Experts of a small language model: vocabulary 2048.
Below are experts of layer 13 (counted from 0) of a mixture-of-experts language model. Rows are named router (the router's row for the expert), gate (a neuron's input weights, with its number), up (a neuron's input weights, with its number) and show model dimensions 0-127. Each number is 500 + 40 x the weight over its row's rms, rounded and kept within 0 to 999. Numbers have three digits each.
After each expert's rows: "gets" lists some tokens that make up at least twice as much of what it gets as of all text. This comes from a sample of Wikipedia text that the model never trained on. Tokens count by the router's weight.

# expert 1
router:420446470500510486458513479534482465507521509442503397538510524450521554530520545451523508576433469472471498517411482513511540491495536482507465549543494526488572481552578461511536551520489460562513505463531489467445497448498444428539517453520569566453562529518434505443501492471468482437490591439492477487523537439434477485470535513486471498538499466478583525547511536528547446556474
gate0:486453513593558481417509559569574489563516481431495497531402492510470506488539435523475559498521500512526534508564536467488477473530539462537479523478438434510545471527520561522499506528558567514518426514477540516478451542483534423533488535497465466524449485509520576445570438429504541465510523592527446546479507522500523451531582509526500508539497518506512496564491554473477553506521
up0:470505406472429442533464495488498543477441526536590560489526508454489475471474461485553454466597515533467446501490450517458488477483491540428449460513527582448518537488483449449436491539454479501498508401445459524526551480521516525464464506553499499479431510467525478517460515586436500448526507510479511490537459523489512532434428530495486458480440401507511526488523492525545499490585
gate1:519536539562502522517412442539502463494466527512479505479461530534503463529510491464563505534417509407473530454366487495536581523450543531523560490571498538492524495575474529538553440459489479547488521444526533512449467503446476501540558493539535565456511437496502510531505448518520434525545521454486494421468484542499431465553536470493530501437505578450472506509492475518475463553503
up1:530488428508468407516497452546511486487518507495485466513479481493387488498476536474475513469465438491484400470529518525449425491569418511541539524449454493490528542449546496494430452459542565550500496549480502562583532533505518503468431482467429531481509524549433548466529502456568488530474463543497497525557452539432486540457460540483505475546529458504454573556487507483505479482449
gate2:463452497494529484377620429559460485524519513497443485525452418548517565490494542535548513479499537514556512483545414415532489509541558468475473523453494454548511512505468569532535464504483483515514544534463485545522452470479531466495427492406492544513563514531449456486518536482491586495510535480514558515512482433480443485557522475524523530490488512466500429432474482522460531502504
up2:523496550489491597533472507468488477520541465473484508496509505498519486478448558540491462516509438457480363563484495565483523459445470599515515500515521407418520482487481435452431523480463520493528466529495459538520459502569520512507489524497502480530575499525534484536505453442562480506504488443517472510568514407459550449534534474558512498503432465495518560431536506594511517461495
gate3:417500520537498525447502480460515433584585518494549461467551472486543538526449537478560464552442511428532453502490473555422555540524532466579465487507530452508495493476462532450493578496527464556452530423496513462473441498481493495486488519549510508429548516510486525473487475482513509531537506491462494508565502428445462501433552508521499535563475380491464509506504491457579459490447
up3:421458592549444514485573504476604555485550547489453452510515483537506455417457493531499563549526485560435498491527450488492502488559524525457494553467532515481574549429499498533577476551467527458549508490521546450534458494483455468444501501515515488440523489533488520585476443465505476526552458470497557513376511495454481450486458493531518519493442527522495517469478531520487480455463
gate4:498510456499390528510441536567457492499512482432551432590544470509512527502542524503526500516502437464474542504490506524587541487541442468531450590447484468458503448541525530461504565478488433486504499496505562456476462503552466470533624515531561507465523579497543493475457530521463552404465479525488482447495480573470455487467522484504573514541513510492510550515471455522484472485496
up4:519534494478440525548517459527473469535475502547525489518557461522468493408505529432436478467582517448524560551445510519578551483532514484557396565498470577529540541429531501503495466470540466517470545482468567522483529490517469532464525608452540602549517492529534480534512441500484526507508490450431488426500482453546485470512525540530518513454417547488530492460489539479500499511486
gate5:494484502493473470465465566550476451499522571459474457453497501422532469595501480482477464498489449493541559532474502557529547558498533490572481533473509522474527481527561528474568533469513416541453480507437536607418421433485460496560538490431500517511484528474484472447471421470446492481467501562510440539502466445490490484474568474449473473488530520516512506531566434485540471533464
up5:492511537493511499547429544512519535540513523569576429510509489580447495470521606464553427506506535511512508546471515440458540495532489461545487495442396520480490546517439527487515501535492524446428501475496501517489506503470492491436556504498512525511584450491511491492505468435455549469492515553510547472474557491555481565537465503497491476461567542483606457384509552546531505473467
gets: "1", "2", "3", "4", "0", "6"

# expert 17
router:490539448502556456487503583472481512457545469401455439528595562452470473496567524421538535463431546549513528492456490468460491470445504466529468544567454459472539537546506468503552541515562516527494539493458486496527522531541446486524479523551570506468592446491470538463524471453526488489506501500561475425487533512459466551501504526563469432514547468465493521523593525457483509487477
gate0:461520513452469456442541549548530507544563446451452498552523449438521443498513506423532478502491498509551408463573569441496492417548475496550448508513464476442504535504507541466523501510564603568534502553471553493476515519505506477509531508527442526539528492475509514506526537409531579561455523463521519459507475504502470501533505542534514429462546568476519541546545567502512451454478
up0:569529476539494471572419482444493550459510474434522443434488550535511496491472541466467489504464481483523504529477470479474564523500525539531547528468494480496493553474605485551462545498495483475488503543430511466432478425593510462524500487541565436550513556548484486509529553496574531518484402534528462454536532506481470528485510469586566585562429514473497475534475498490500551494530
gate1:532484580507527538452510572498538463499524484525478522529514480468459527487454466443503550578515488572457492454547481456523498446419477477470477499493518453500518526535459536424551564526519490508478469480492426504488449461496517481474481490595586546464482458472494519388539440458510546496470586491447417450581536467494521497561490536534561551532565523454465504506527510532515473540501
up1:469460462451416502608477529494450469485443406529555462539426517514502520540505433478530533567484540478490483515504479479485506562478554476512446521469510488497420474530565481520445444515514501451543496538571527455423500478536568507504517501529549503487465472500512558498533443526427565499532567446450555504511452456527483464535469530521532588566514524439521545500493526517501500506430
gate2:527491421488472472483438553481480459470521495493493482528498511518618501478536547482514475554416488535493468465500564510553526418521487548498458480520426501498548523517453465599508548514488489537510450438431551576546553547475431480536541535538519457506509532440510551506563482429546453496489516468518463509536512511494495509590489540595478515482506509525421535447552512520466527462527
up2:495547540479506528545515540612496544437464450541495477505444533410496514470515454477472487518454395411508513504518509458528442506472491492503474505500509578485473441460516501496508506480531458492573511539504489546472449505488504440596503540403527548520453534491482519526392464455465545489549558483480544530473532479503480476532547561485455532428523533470463466492442529513502432560509
gate3:510482454480502437398526556573521503479492432517490503495547453526473494482582592465531550470474570483450546452497491489507467559489456493499497452450515533508488534529493580527468565490541536585510515505503526497469501505517525426555539528521472399452529520460490521505554500436493508538496503541459502429530510532574558435482474485510489484535469498463420568521567427535475532474463
up3:514459549582481525516516548516483390441526523522454547469479506501462488527517475495473519558545532557441526451537478515468497508536510547413494459473494547530550528535443528472588496542464445530491507596478417547440506462593472512506487472447498462562488468506492471499513464482463553580490450480495483511525566517500481486496438494458475434528400478535463504536495427493540484538533
gate4:449445504532468507486536548557441494449504522428558490467537481506473497548480490504565534480463581513514487456500562488507456474498484526487505542517388502491537535529505503511517548476611561492511487520496546547490526548543448473513576563490507462503509562409555530468480465481494493504439550495505453510434466538473592494536512569482527485415467474528499499498539526437473513550604
up4:499413466561475474483505526523496496486488453468471505450481454472452434563521451517488548545457499475519436497564498515493566438516484569429518473497427494486422496457488486559501475482559515496493547449510458487471512489562495483431573463549444549520543529537499510451531464519525502533516508559527518475482478529481582567373422511515555524548554467527566537519534544545497546520490
gate5:507501573558513421519485531471496483488518466474495498519627447520461516527489561480533535443446606514410498483494503500470535490439488564543423456494523531458512545527418477461533538521563525530534514541499435506537568502574539467493521484541506461547532500448462487461500570414499541496488494538498529528547472506501539446535453487485512541541439490508451499533569519558474456517461
up5:469523461509499512546532530514514560496516474510512447488515464524455540404627511516511448481456472506497444428443495593543487508571532450508452451507465514490530511487423424543587511423545450503509489472495497474569449449480531501518453450510474511541496493529448505519444483519505533422470519578499501452479530587484537500496453562516561536467508516505533438479516513468437540496471
gets: "k", "h", "an", "z", "j", "ar"

# expert 12
router:483463541466589522506524479503523452478525521393515492531495508491472461526492431460570536523453465492502498456457460522548545548517537436472466616472444513558487557477471433446478475493499493519465574469479457436555487499503485419538533477532553470511570494459374485525518545462489492452506541487544442473493521485549498561445502474569468496458451461450490537474537491496480479517503
gate0:552469512483556527495490475470531477554461495414512544482547506507476469576526543487530518595538496487501438515468507521502488556485543479514511526482448517496473508489494506463508540384456523466489595512515438487461504513533495502585479542498551580557489550472399494517538482493514474520498484578442467505575499513490443536456490470488556551449497535422496490515523509415559487425423
up0:483571583499580403453541529506446519487491508513463435546437498576467529520538532407391473460457429494476487511504575473548511496515493536493524452468512462473433542501509486470494440472482559519528460498544497485508507540459464468494484433450526511472553479498515498532512479464534489603481423507485497495508536534460546475499523482456524447543488470583545490460424563501497544499487
gate1:482533566455492411532520483455487504435512495489471508428488483474466483538459508499587522557569486516501461423465562488500541469554485539524491516444469533546489503548444496455453537465509538494457546517442536440537494488471532425494437566440549476531504504392447530571552572504487521488436543494529483472505503488518554482428439472511488547516480553448557473556538443474485508470512
up1:481396537529460546529544500494483458566457448497544451498413480538511483570572484552573494509483561494442469504514484480535504471531477527448526504483508535521465534496475458518594485535566539487536522552500487462493476466485470461541509431502475531539475443507480475475501470505507553481474564531498474413434420516427521449501422465498428559481435426473521501435447484511519540487527
gate2:520531478477529533508525540461529490552474501498521498556514513502484433513437516450482470559482534472511475479531514442519506455533466523523540596483486453474474572562460509509469553458452420479546538444480501489449576433445560497486480470599492477549576524401415547576474474493546500527526524492518474534494541444487531580465534480459559498495453480460524564480534529479538487550550
up2:546479474468515528417483454487549537457515473585470540411550453490478478433528588541462453470551516500579538413550460500505572471529417539473506493504450487545482517564471513485524492542472514476541471524557545478476525463444538475531472462493509504509449474466498519439494479503467557576565463485468493525572541546478514533488526470553435434469505511501571464471520486473490453548450
gate3:448508559459512490511445508556468448432476488413451524498532445515537405444509535516511518488549517514488497488557499558536489480558513546518562460518480497490500522441464446439565518427551479482506485534492504541559481458456489524584552455510549535524474517478447542491594431525450558491490522476526552489535482511479491500470550490508555534518545478408521571522584460484536468448547
up3:495516514462502523493455418475566426512483533585533477500542533520534498515513512483582566461495512467540427562490499608509461535490483500452487442555540509499459484470513544502544570487462455504506495548509518554487458513487456510493568549549454475440484522527460491496557527559555537471546465585507492488485553446463522427455470489531501608480516481554460467566510534465511544457439
gate4:541486526469546384454547545474457491491500557463469517496519508502527476484476552527542532497427500537479477474486518523497559538487479508541487520454521497428505441461466476502512494522430424546372583465560548435528511500489570489521493556527448439492543535500481526522488580399514494462477479486562487504448533479485552525481495471551551542527442515500551455456472448508506489576485
up4:536444475484526505456467485461539452503492487521481540466531558467511439445540529541530487538491486480509424466522508595440552477505511486537452526463451475537529491506514580477515497532579474503550463504520551491431504509468499517467574509504565554502479496508554482449510542430588560443571445384445454506532532502510537530507513506476506455486528439485473430465524479475548443547416
gate5:471459577470547507491454601491477474496486503502467521531510495524454448544515474487497522489483508518526526492500563494495604540484515507516480581484507502495488530478482447499521499448498542503386500535475441501497447504517521499555465458516471512596526439446437577462520569513491449512500578509533469454545478518433419508473540416512515527477414559557475495512543498509413479565544
up5:512443518531549461507516503457461520527553580573443520540529481564478506541535472590455519455527487522469552531561501469495494502491445516476549525601517456558517479492486509570567471518558471514543455534473573496537481454566444516495545492502550500501570488514482476497459476483490527588544523491456503444492550484449494559540535524472432511479560477484508502555395535517420462515538
gets: " p", "b", "ad", " P", "g", "ur"

# expert 8
router:465477563520482512503452515431509515480475456529445469564507528491468492492596522500504423483366567494470443481471429527530496506492464504484399571568465504481562496571504497489501519532530496500506516474474436489489513554519461461494442474612531502475529476453424534488494503456503466441504580478555489468546520486497508439480514531594423504524503519463515540553496501547486500476511
gate0:508481510514512523508472496492468406483441561415490512553472518531537557417522451508485565559543478529464508503503482444480437503526530545539488445480476568516558519551433483462518585585466452464460520558565479487489490525458517539548489499540555446471529514498450529500446489541473469438552540507505441501481467480575494537506589446543481508488509472537439566555499510444470470444486
up0:451542499471538549508526448437490460487464477540459499516492435488503498475515505600472582481515445469528434484456561457531563541495455531502501543467579536589483478434507545464573550475491512538509574513507564481521511518477457441430531506567435484525496502573466524519459575553527445519498490581449473474516437516484452525519506500504504532502428488526502496445568472550513452498531
gate1:461440584491521484508564541472472539504566488437504496594461475543490527471475507429510523475525520410512466458553504509474531567480433493495461516496488549517542479569496508450494497528484472449536487493505443479554476440487486527478516511549503481557569552477482478471497504553498442485467552533473460524523458537530522537417612502496373492471456555509510435572477525511466482558490
up1:509537443464499547458534522432567486486495578458505472495464471485545498511499464510506504480537432504542519538521533452491487496513501462494579539412542563505464485459498620475470425482480452497548489498499536458496521528400543474502466539562424496542489518550512482478562465556519501524533513512571524628502517489562538498523493508455497537533464545538487551530595464486487445504543
gate2:439457455543514496442485527463504481461529529507510479531543545510504517435498494566458452490512475586497511510516524526549493534500446601446430504529482461493430472565458513496523551531453613524448544528469459494421535502489576508517529471521571442493571514517448497564495486461497529509548457540543552486520588469505458508510446450444521496518528496423440475462540522458520471505553
up2:499540485521470445521471442534522537584507458462506483494470579534439485493481534498535482481428418537494520490452514531495460484508500536502511506468579445543460502433590506523467568514444546499603497486480513523457408406516508510515543495498540455537518540518539560499507487560542454508481477472445529460515506508473542551483464468526434514526529492391466488457445465437452441536511
gate3:495461522474508551506508514524514515517519578515410532514536553531500511526514489550495483558462553486506504450484493525434500490491588478508463476483461564583586575512445512517503638488494520576462515611526528457413525450514494460442414498516541520493514573513418504465445581526475455482528503479484472541550500491499448470528469478485480510495484521446480468496492455502507493462477
up3:534464521513517482480554464542496486489434463419401491506460475555472467571522473538455521422519485412498455527521477446569476497503466446473482464495538513552442423484511540493546522472426457470457484493550468442519475517530485463564497462410551490537474576492514466498454408511529458456444466494578556443521485508492480526493529511555480523513456447488437503503553480499460498509562
gate4:510499451472487510507548517475536486511538423525521523545496484550554477517493490496445493502410495498423573489488456488510592547498533495486511468502486485583485445577463523446556611451541540467449500496495449491446532504535499505495525547493474465484420452404479479466535516583542522445538541518490508519517495550461504482504526460517489443576584472436529496527489560595468488498511
up4:491533496497547487551469486531525485466450458476502544503429501480466585525491493517509530491594450466433457531535566554488491447545489557520511509525544531507456512542538528496520487557509530448495487444494465519430497404516520473484525577492456535526486523415496541481533499461573454470419477562496425548503539496497466483590529491498500543568543466425510564543497506503513492504387
gate5:495417555552503500470471532498495503516514502574407474536454483480429519511453526542488504538458530546449424427477485509574489532455554483477443515560437454491506443474473453510572448493509600528511501527469435435542512474540502526478534517529489530477501533553485492502483486476490491467510535552512512526488555433552509508559583543510465497499555526480595483504512439585481498574456
up5:486513523555555512514499473460477530469440442515430558572581456499459496454503471431534490515498559502600499516518446500502518512557482512433463482443441509488484519496472501504469410534493447397582595466453510471460501479465469503527516505534470473477412483512481544515529498443536504420519536456532429481482506493404464472526493524448499458525514528472537476506510470431474491438492
gets: " |", "-", "|", ":", ";", "="

# expert 21
router:456465516495533502500478495443520442529535518474490474488549626434479480530552536426524511549501525504425509467505449537512430397546507473496494512560462490544538500500492534495580514471541526567483475502480409441483532543518422500511540486483537575460468507504467520496538550455487501498460521399446412464516500459465480467418519559494490497440499489469526567542519476531494511485545
gate0:462485493436523502439504470447574447542500492453527486535509492455557491559451500455487513492451531452505447513484489489549425481500549571515460501524484440525517540502489519433542508385495500503567534490408482575462569525525569482500448489546446492504468501474538533529503513462468455514547501477551406526540421482578490409487549491475490548445472496537522567539507471469532526498502
up0:527487434513501531473455520491501569573518466434519477459530536552473479502424596461532459460470455530482499471486571535420476501459485483470432570511536542495534516566512532453469506527446395393421515495518467447511513498453464504510439513473468444455528503483451553480491555513483554480440452478472511519507483491553489463462508462509498544515498517520458409478512523552543430484533
gate1:486492434567541479518547545429531483538557517460516470483536530537502514456476536536509502516448546511466418500532492558540493516541442503611512439463426512496485514506532433422549503485459510523510571436521450461498423491480488497512522522539545555475459539497529533493484551435471470464473541463419439439407496579509536494450546505496552451469493551485549524473531489514545504549499
up1:533489482528470455512486525508515457468443478482513490555594488446448540522440593518475485525508445470521485440468552457474427416482514457474518579509452534510500507562570506464531562506443481501513491545462507479490544497540499533484516515440532400475467506505452487508474426431505526513433490542397519523492471548521409521449538492426464507536499461471488467441554453469497451516480
gate2:520502528469525459434529532474544462590537429485504501441507455457521522454562486495497516493610539568508497547548490525453396493522515507494392474459490498483491496515490587523589486475503485525470524458515510500467557527471559499514536443510495590561539502543559515479489508508511559552550455420482493528525502484483516505460545523426455524483494478446461504580558449476483454485490
up2:454527493514367525474491505483418470518439528487498518498459480502519429472554496555519400483550528485492535511535530458462475480534528472474520476479536535487439486499487541517590582460533472551449473440477489445500539464460456506514451521502539514512458517454461575532517502595478541448493517516458505414515478547477413534489482549477441485530464487585488511518489428500517476563463
gate3:483521529464552552465511519475485511528516510459468455484516458396467478456548494502516404531487603507441518541485492524495472520562462476539500525520469534466504509451505562517591485487531519506488408481417460467477596548490486513520541496561462523535519575455512512527494550515543605454486514471524418446540484498497455505517503519469548572457480497536549572541476485481449558485484
up3:568527454551543510558472486513574485526541443438430514498467482476479446521419494525482485482500478461472523494504539547538497554544489522517554465463555480519542575431565529461473502535493472469578509503499477504449583448482533480540541464538480441520423549532473527489495583529495476484503478523470454529563488510497472498436541526463495492552486551479576518390551473586461514539461
gate4:438561481524551463548510548399484511500454502443466439470506465457527508499547506531562549539509584495497572470511470416490491552497445479516480497492544526520539520517474548474480510549530523568560470510466451429486539515535508540520453501462523558423540528571568528535537435471550562494476501433506494462485513469445480474494529534535604491462544569568535513498515475561513477510528
up4:547477495507425552473562471555469502450455527475513526518522524590524441492460457482502467508571535574499537534532440443472486468504520495489508530517517529524528557487447529490526542508527471490501551504430466490481469514596617526487463504565537533456408474522497544437500535468537529542575514544548438530546576552435501478537535538453475561485528522489497481451563472497479534467519
gate5:476453514380532489486485493438488428525470499442527467547484547505488536528454463476524548461521453483497451501498469487533506479508457469566483471465525493491584472557421515519528505511471491522543540456462431518473470497481489487474464476477543522512478473452494521529396465400466499473557450513537449446532428436518451486547534493481517521520535561512543460554522483526587573565582
up5:523417571471487473479556531451537476551496462522437559486491549440521544584556547459547448445447517489434495536536493560497484436503451518492547477523510488453520434478513473522486452476535459473525562497515534527481580461508484511493488476473508460470559511547481502505512450520439487454541519551517481579448495497535506447456546494440488569464513380519514454504539592503443491541490
gets: " a", " A", "A", " his", " O", "s"

# expert 14
router:496600527438587507531530460521480434483529499474449451548465565454433573475558541454462488547427507503454513442495435540533458548520502471501476544494480556512508500557527569439534524536499533557568506526527474455518544516469452521483514541559506486483558489478386484482504486434510496499512505451560502450528536473489485510512567532522425493445436504480493527490521515512523432557535
gate0:499489503440522478529535555521454454444515519482432496557471557481456510464462493565455496489507518519474520503495529502524548588538458514480505554507532568432448498530564562434482490456463512494543548443458520446447575540501498496465457541527430546497540478526444524522509484492516494496495457488477498403419487449431462438605454478507459513468526514537515478421512466579477516520440
up0:477534489506548486528485539464517443473501558545526501517491493481504516488492538562459504541457561518539436567490422449536545463541511522457474476538441432512514527478488552464546540434559498538553445562502445537534494460500471534480464571465521509479605500423513453548478455476444610485486496576518463505545445462556522475530532474531592494520513417532475499497438475478530511505503
gate1:376571527433541443480530491527488445515506469540564462467457549463500527462526549573416472477487562570461534491544487516567489517552482440596444528493470499505554549513487552510489476456448555571531511494525459520502546563490495543459502592487480501432534530477435543487513451482497454510549456476512521502505551443536480477479528481423475523503455536512491511515511499528524455547514
up1:464479475519528497489578466523558524543517523480489560516546472403479501521523453507524509430456496614486474447505534501589509481564501441506526466477525510566419543549501515521520434454486522508456456444558465474497486534511459463521472492504535399472579529456446476521492507535540469503479583529482595483485473480509469474471535483575509489497527509414471500512554516500516506405471
gate2:552488520534492528507432533481470502481520488425489465493506533529549549504505505462556478444484613444553471485507500451596467531465526428474532454546488561550538436586501510481503564537522521530540502503573500558518599582554446497495529507555517486492478483442455554470535484501535534464481592456527460484512559472495464468517534510476499486485488499473521560459517554538534433535453
up2:542560473504503452537533544518426463459471517440474509516560494461565539506460433500464550446490541581564523481492452521530490493517461568505501527533541427415460464560419453516492562523474499445520482495551541504505519487473491483543422559541511513533539534449466453416531445505507457466494517528541455512472446473533448574553450490457503552479530544511493472419501532541493454543487
gate3:496512472449557494513520482541566544411476470536520440480562486504540458437508565582470492462521582468507491486423467497518520555431420387487498545507468531465482510505462493533554497558570497563538527465448445501543521505528492550493513543507490524515542528466503524498498475527447509505479435505575473538447553457545415443521497497516415508519531452505539502494468471539432499542481
up3:499472509497489532494398440505457479536526457437580512449451544493576560515482473475525463517557464541466497470511501473474429509474450532530453425528455466537513569475489478501455545522436539546518473486543447510478520511483580510551592468475549527543501542438522494512499582496481528463503540521510501505532566499424456494476582542542579533543573515559517555490460453491474489493514
gate4:381516498518514494505434414502485488505566488506470440528564477461468496563479505516534515501542513558450535549525483550460519542418484422581537511501513458536511491534477489479543503532492449544545499430448385500499504506483537528518498496487488530499553464455479495600506525530518470565474550441473487473542396437481557476527484497453577486499442516472471487492484487471519446539459
up4:540494464480475486561476512524468508517541496413465469535537491395474544446577512579484504576443496500447494446499520519534508493497498482504508532538463506471502491490494500579516476516530523477439494586485494559467521532556453578457523546539500419582544535464497469489530556487507517484552506462539581478473485539544519583483491528501533531482497585608459448514474517578514470467527
gate5:519504512427516541527590527517566464526546472458445494543497477515437529511537500511511548499442496449472566436566491508530448492532497459559496433521521576491493487496541533457475519500524494473547502473534466508560533495421551474485473532548481517555487529529502477521507541508530598471528486476539488501532533430495461482533431467502489496577441556577466539573437596583470489542456
up5:587423474471487500504527538434541518456509368528518531523508474606486566492514491556449506553482524492489463586450458455508517501500520574411489473499432487477501532532517512454497481547481506551507572513583492445546498512456472463474449450490522499567517517549477529481565556438485550468454492483520476476512504525511468480535486468468585561447479520497564498511547464528489496522532
gets: ",", " and", ";", "),", " –", " but"

# expert 4
router:405529539462525476518544466503442494509520497424451488538445556452508517502627482473464459544465488462532478507528431512492510476500576468516441556518476522461479488532524529492537565494583565529517565496460444449565545489472508447514508533527563512424523498502482549495532489500467535483507486452486527523533578526390477419480503438531496518522487484432542530509513530519472484471427
gate0:510486533472529511475503506527529486518478518430427517503476498445603545548528492467497463453514439501604512527505473493519539487436545525510482471419445529423575513453497532465596577463474529515437530549498405442525553501499549460497525460491511514448475534511524477517571560494465472478511482476559550531465445435487528436502500503578487497544549538476547436530522551508517494503523
up0:454460480453506525502473489500458547486515504501523519564575523504498600499478524506409460559536504538503487478568415440487543491486584512486499526432516524547544515529480513434506506472480510519513495544478428491517531520509520524483487519550566485489522514468544477410490480588468465570584537502535453538552575518451417516470549536480476424416527534496471453549489456504525472445495
gate1:440555562478473386480535483470502505489494454489526481383553522435526442509491462502512508539514541468472461575485530480512553514464502488468516474454434522485454558539492484467526482490520374547504545417500484492449522605459468490519563520562508439494549496529475494557549587470480539540521529497484491496464481530445489492484538495422498533542488480455457467483522435463473495523504
up1:436539493461555554452413527451433470496528525525468535488564505559550546567532455511531476499480582542499467530530502481508480516465478575451494448516477505522497521517536470505463553517483496459567517538545520508519478550458554444439520573465438584521501457495518502459470532454516548485527470529492587544468465482487471471463556501526546515606450485548548469573421491446527493482493
gate2:477578524505474472522501530454491507453553487511485546567395490453502512546565484498439493588446481517505459473563445519505488512502573475490523552480462537444474521550450437453481507441474477446509530503445510549514501474461502524478485564473568508437488571557546565501533516469498499495522524457500449486548502525508479447513419494523512510580449437422490498562473470471463408443499
up2:461553521522513436458463509528449536511470496506500495509516475503410565477497449424564459532409482495471497458576571506534472516547493460514542480426575532475505454495444515509524498497473587468517478505512477404505537540492521459501496521503480513477491522490513383538518545487547547501462420484525464548464499483528425524529513540443539433530542530519535434458552536398502502506487
gate3:581523514486541469410560532421457510610523570442483454500503500488516501537503489492529531502555534463481522548524507503599466552534525513581491517496485534530494494478459509537474524481544514520509597493494464483522526461505531520523457505526512464489467403511499519455431455531486542516546563458496493484526527481500584438367464434525501534511468508442466515561475493548454479497471
up3:486537505469486481507505467503540547501447472484423521469487414541512478530507457483520501460508437532514515506518522561496526464575494485433529479494540600472470463515518520528528548558460463472463501421435481535528556478444545446374491530517463477493473515472503488456492512423525485595488487461498496577522488589499491501476585483455549567475568590541513480487484504447472491496544
gate4:447477574516497515551421507486500560519492464426496551555580474409522525527469476497548453492484493469589526478524488433557515528474544436491511518479519519506452531519486447478470503450548508508520547555437444496511536434534497527509504565512536560490467545430429496468508481519482501455578458446472508546431442446540497481503488421482528483430462534433483529558515455495480468451463
up4:496539466489491488469484424553453449497472491495443459454467490491525460538600465508452479535587440484530556512497516466514518568485498517438539543476560480468525569486543459481510515440467514458451517543524543490481456453497583518530495474509518532553464496454490511470484463565510451538471610516520434522579469500442523521519532497537467575535495581478521463502482499599513537428540
gate5:486491524494498513483556537507462471509476408493496504505519512458592488578485426497493430531506541474540545463513451532495485523482497521547484567509513565415505568582474493460478508532511536491497571537573509540435516528451582458551538461524500529515462560480571488471562482512518525545524518480553486477527483523509529446499503501544511532530481558464501475508460468596463427432391
up5:429526446502462484491525416490460476496551553439485518466472526489629524513552494499577543536519580479545509480525516464442493491485427477471456465468445503497542489505539513434482556511498479500468452500482566580561483504496462397451552487581516485500515509499520409517466511468521468529465488492411553427501468487512503528472460473456520458491534535501535491521485430539493442492438
gets: "l", "r", "el", " L", " Al", "2"

# expert 22
router:455483530437546508520496487497488482475464508507479488534525615466472486524526524503497533472540581514563522439404465539500459448458484520486505589564478551524444526557542534425537523496467566539534437470476459486528529488550420454498547531524486486466516449474455507403491492485540495462428540413552467472558523477413527526463506552543472512556472468483508512478542493466459508508497
gate0:469452563503522470478466485427466482453454462478476484483460515576494524500513493557436515445553555482514476508493500425473454469467455453458492443558428559536547519523466538561478571492493535559508524523498509533500518509472467437518521565445587603488600419517499524429501473524519431524483549480500511488530532561558487507489526449442445532546490472480479464514534437507450487498494
up0:532491407528539516506498484482507515544559579548451466530508482470481463521504550413410529492491506478434552475471521492509456484536533526548523442458558521554525530506488447522463488569455565514523478463466527462552446506482505440506526445525549520555452519464473544508520530517539504412429519568567581546492531505495543517455490483503572595566499485501496559551491528545486526506447
gate1:471527590435544467471505467496516502501457482548433473500517515558528469423488523539490513538492585470467415486425492516575471522483462449508485503476475530509486536476518486474474595551435584520543436548456475489513478466467507460486545555529435494463471479498456551457497447507538500586487493523558521569470482488495429474535581486475469535468470485524592480507538482428532499461546
up1:565540543509494436482515524565542517521534561559523506548457504477524518454538455486457478498541568499487460443399476455496481456503480498485473502548512504420516451499481508491472534513522466541513462531561506518402490556571501583552481511537499492456508466499458479459453477513518465545500538456480578423517398539541524519537504470640462513561504522530471481514511521507563492455524
gate2:501534542451531581419571505469507472494516555448462526590526456485471486551471506568532442488501522454504483472454483475535501491425512522412560502468457504514536530507446547490447530446432502562455493435533465541508488508526471454483529606486445482455539517501475491495593517466535519495496555413506478421518503521499476553461489497465466468520490544551518552443498436491507451496559
up2:508502455555493539503479543491561436503492496544564448483472459540500590550500507472416421521521519404477493515532525471520521499491470567527410499464512549460535471502398525539528439513509426544519516557467508496587536419458498445484476491472481542460481472509537493545508486538428539558514491513564518521518495534505505540502490511590490529502606567515479502523510468448489467538486
gate3:487505575447499411478541472556487472548502424470511454469505487517484481522530486495565504523496525565515453515516564533559528490372469478461526498490525537505463623502496531476548477481482518537461442472476527496440533478533509523513545467494497548501581477476571522537559535483516486523508507374477497444517528483437579492510433504455448533500498479462514519534490520448455515431443
up3:411524527496530481529460489524494503528407516476488452474528418414525479536485525509525589518506530496486498484472468499526484528465511530466522502481500494549462537441490527444502494453555557471542478475431473488440542486497536469484586503496535501463551529434515423516531456520478571500563495455534497519545560492439538464517419527507432442585463490538454579527429562485476493506430
gate4:485529476475511510481455476521473506501420434490494464489507521451511549492441548498516500444520542472546469474464586518477555498415486502600481587560440485503436477475457510444489588500496517468585486531452511522531506565522455493495500518523476530528504558538450589460536561522529511442499510465556487445582496496475490487469454524496607583526494473491475529517439485520523434497526
up4:549561490562494473547546513458483460440496443557447518531545558456461543558502526544482460481396488505522441479494520428491451515508499603544504512486477478506450560433470488521505496466529478506479540519479528527570521474493532572441449489515500437458501456499440517422528528513441462528474498493492445538462464564562567473544588483466548446519482486556500516535535487461554448523512
gate5:396503537490473474541530533458490465529502492505459495431489502486487496468551490591520435548513515423445446471492518534535447526520568524547556508443519535479432623474476510539496493471483513460521539460473493576510541496490446482496542478492535471566434522498409517453508530471524511471475582542524396501500478535497489476476546505498491532584550515500527465424487487422545511518504
up5:452554461455468500486435520511501525458480533566521452557464582522447425481508557568436537507550551523503469527489490504501499447457467496493480482539465495521487555575505488477445465544451565497467502517509468516484518562485441497510470522489435511527536515535575499513465457444603442500434514570514429485509471470501447477529591500491485547511477530571543521442508464595553546509499
gets: "s", "ed", "es", " I", ".", "os"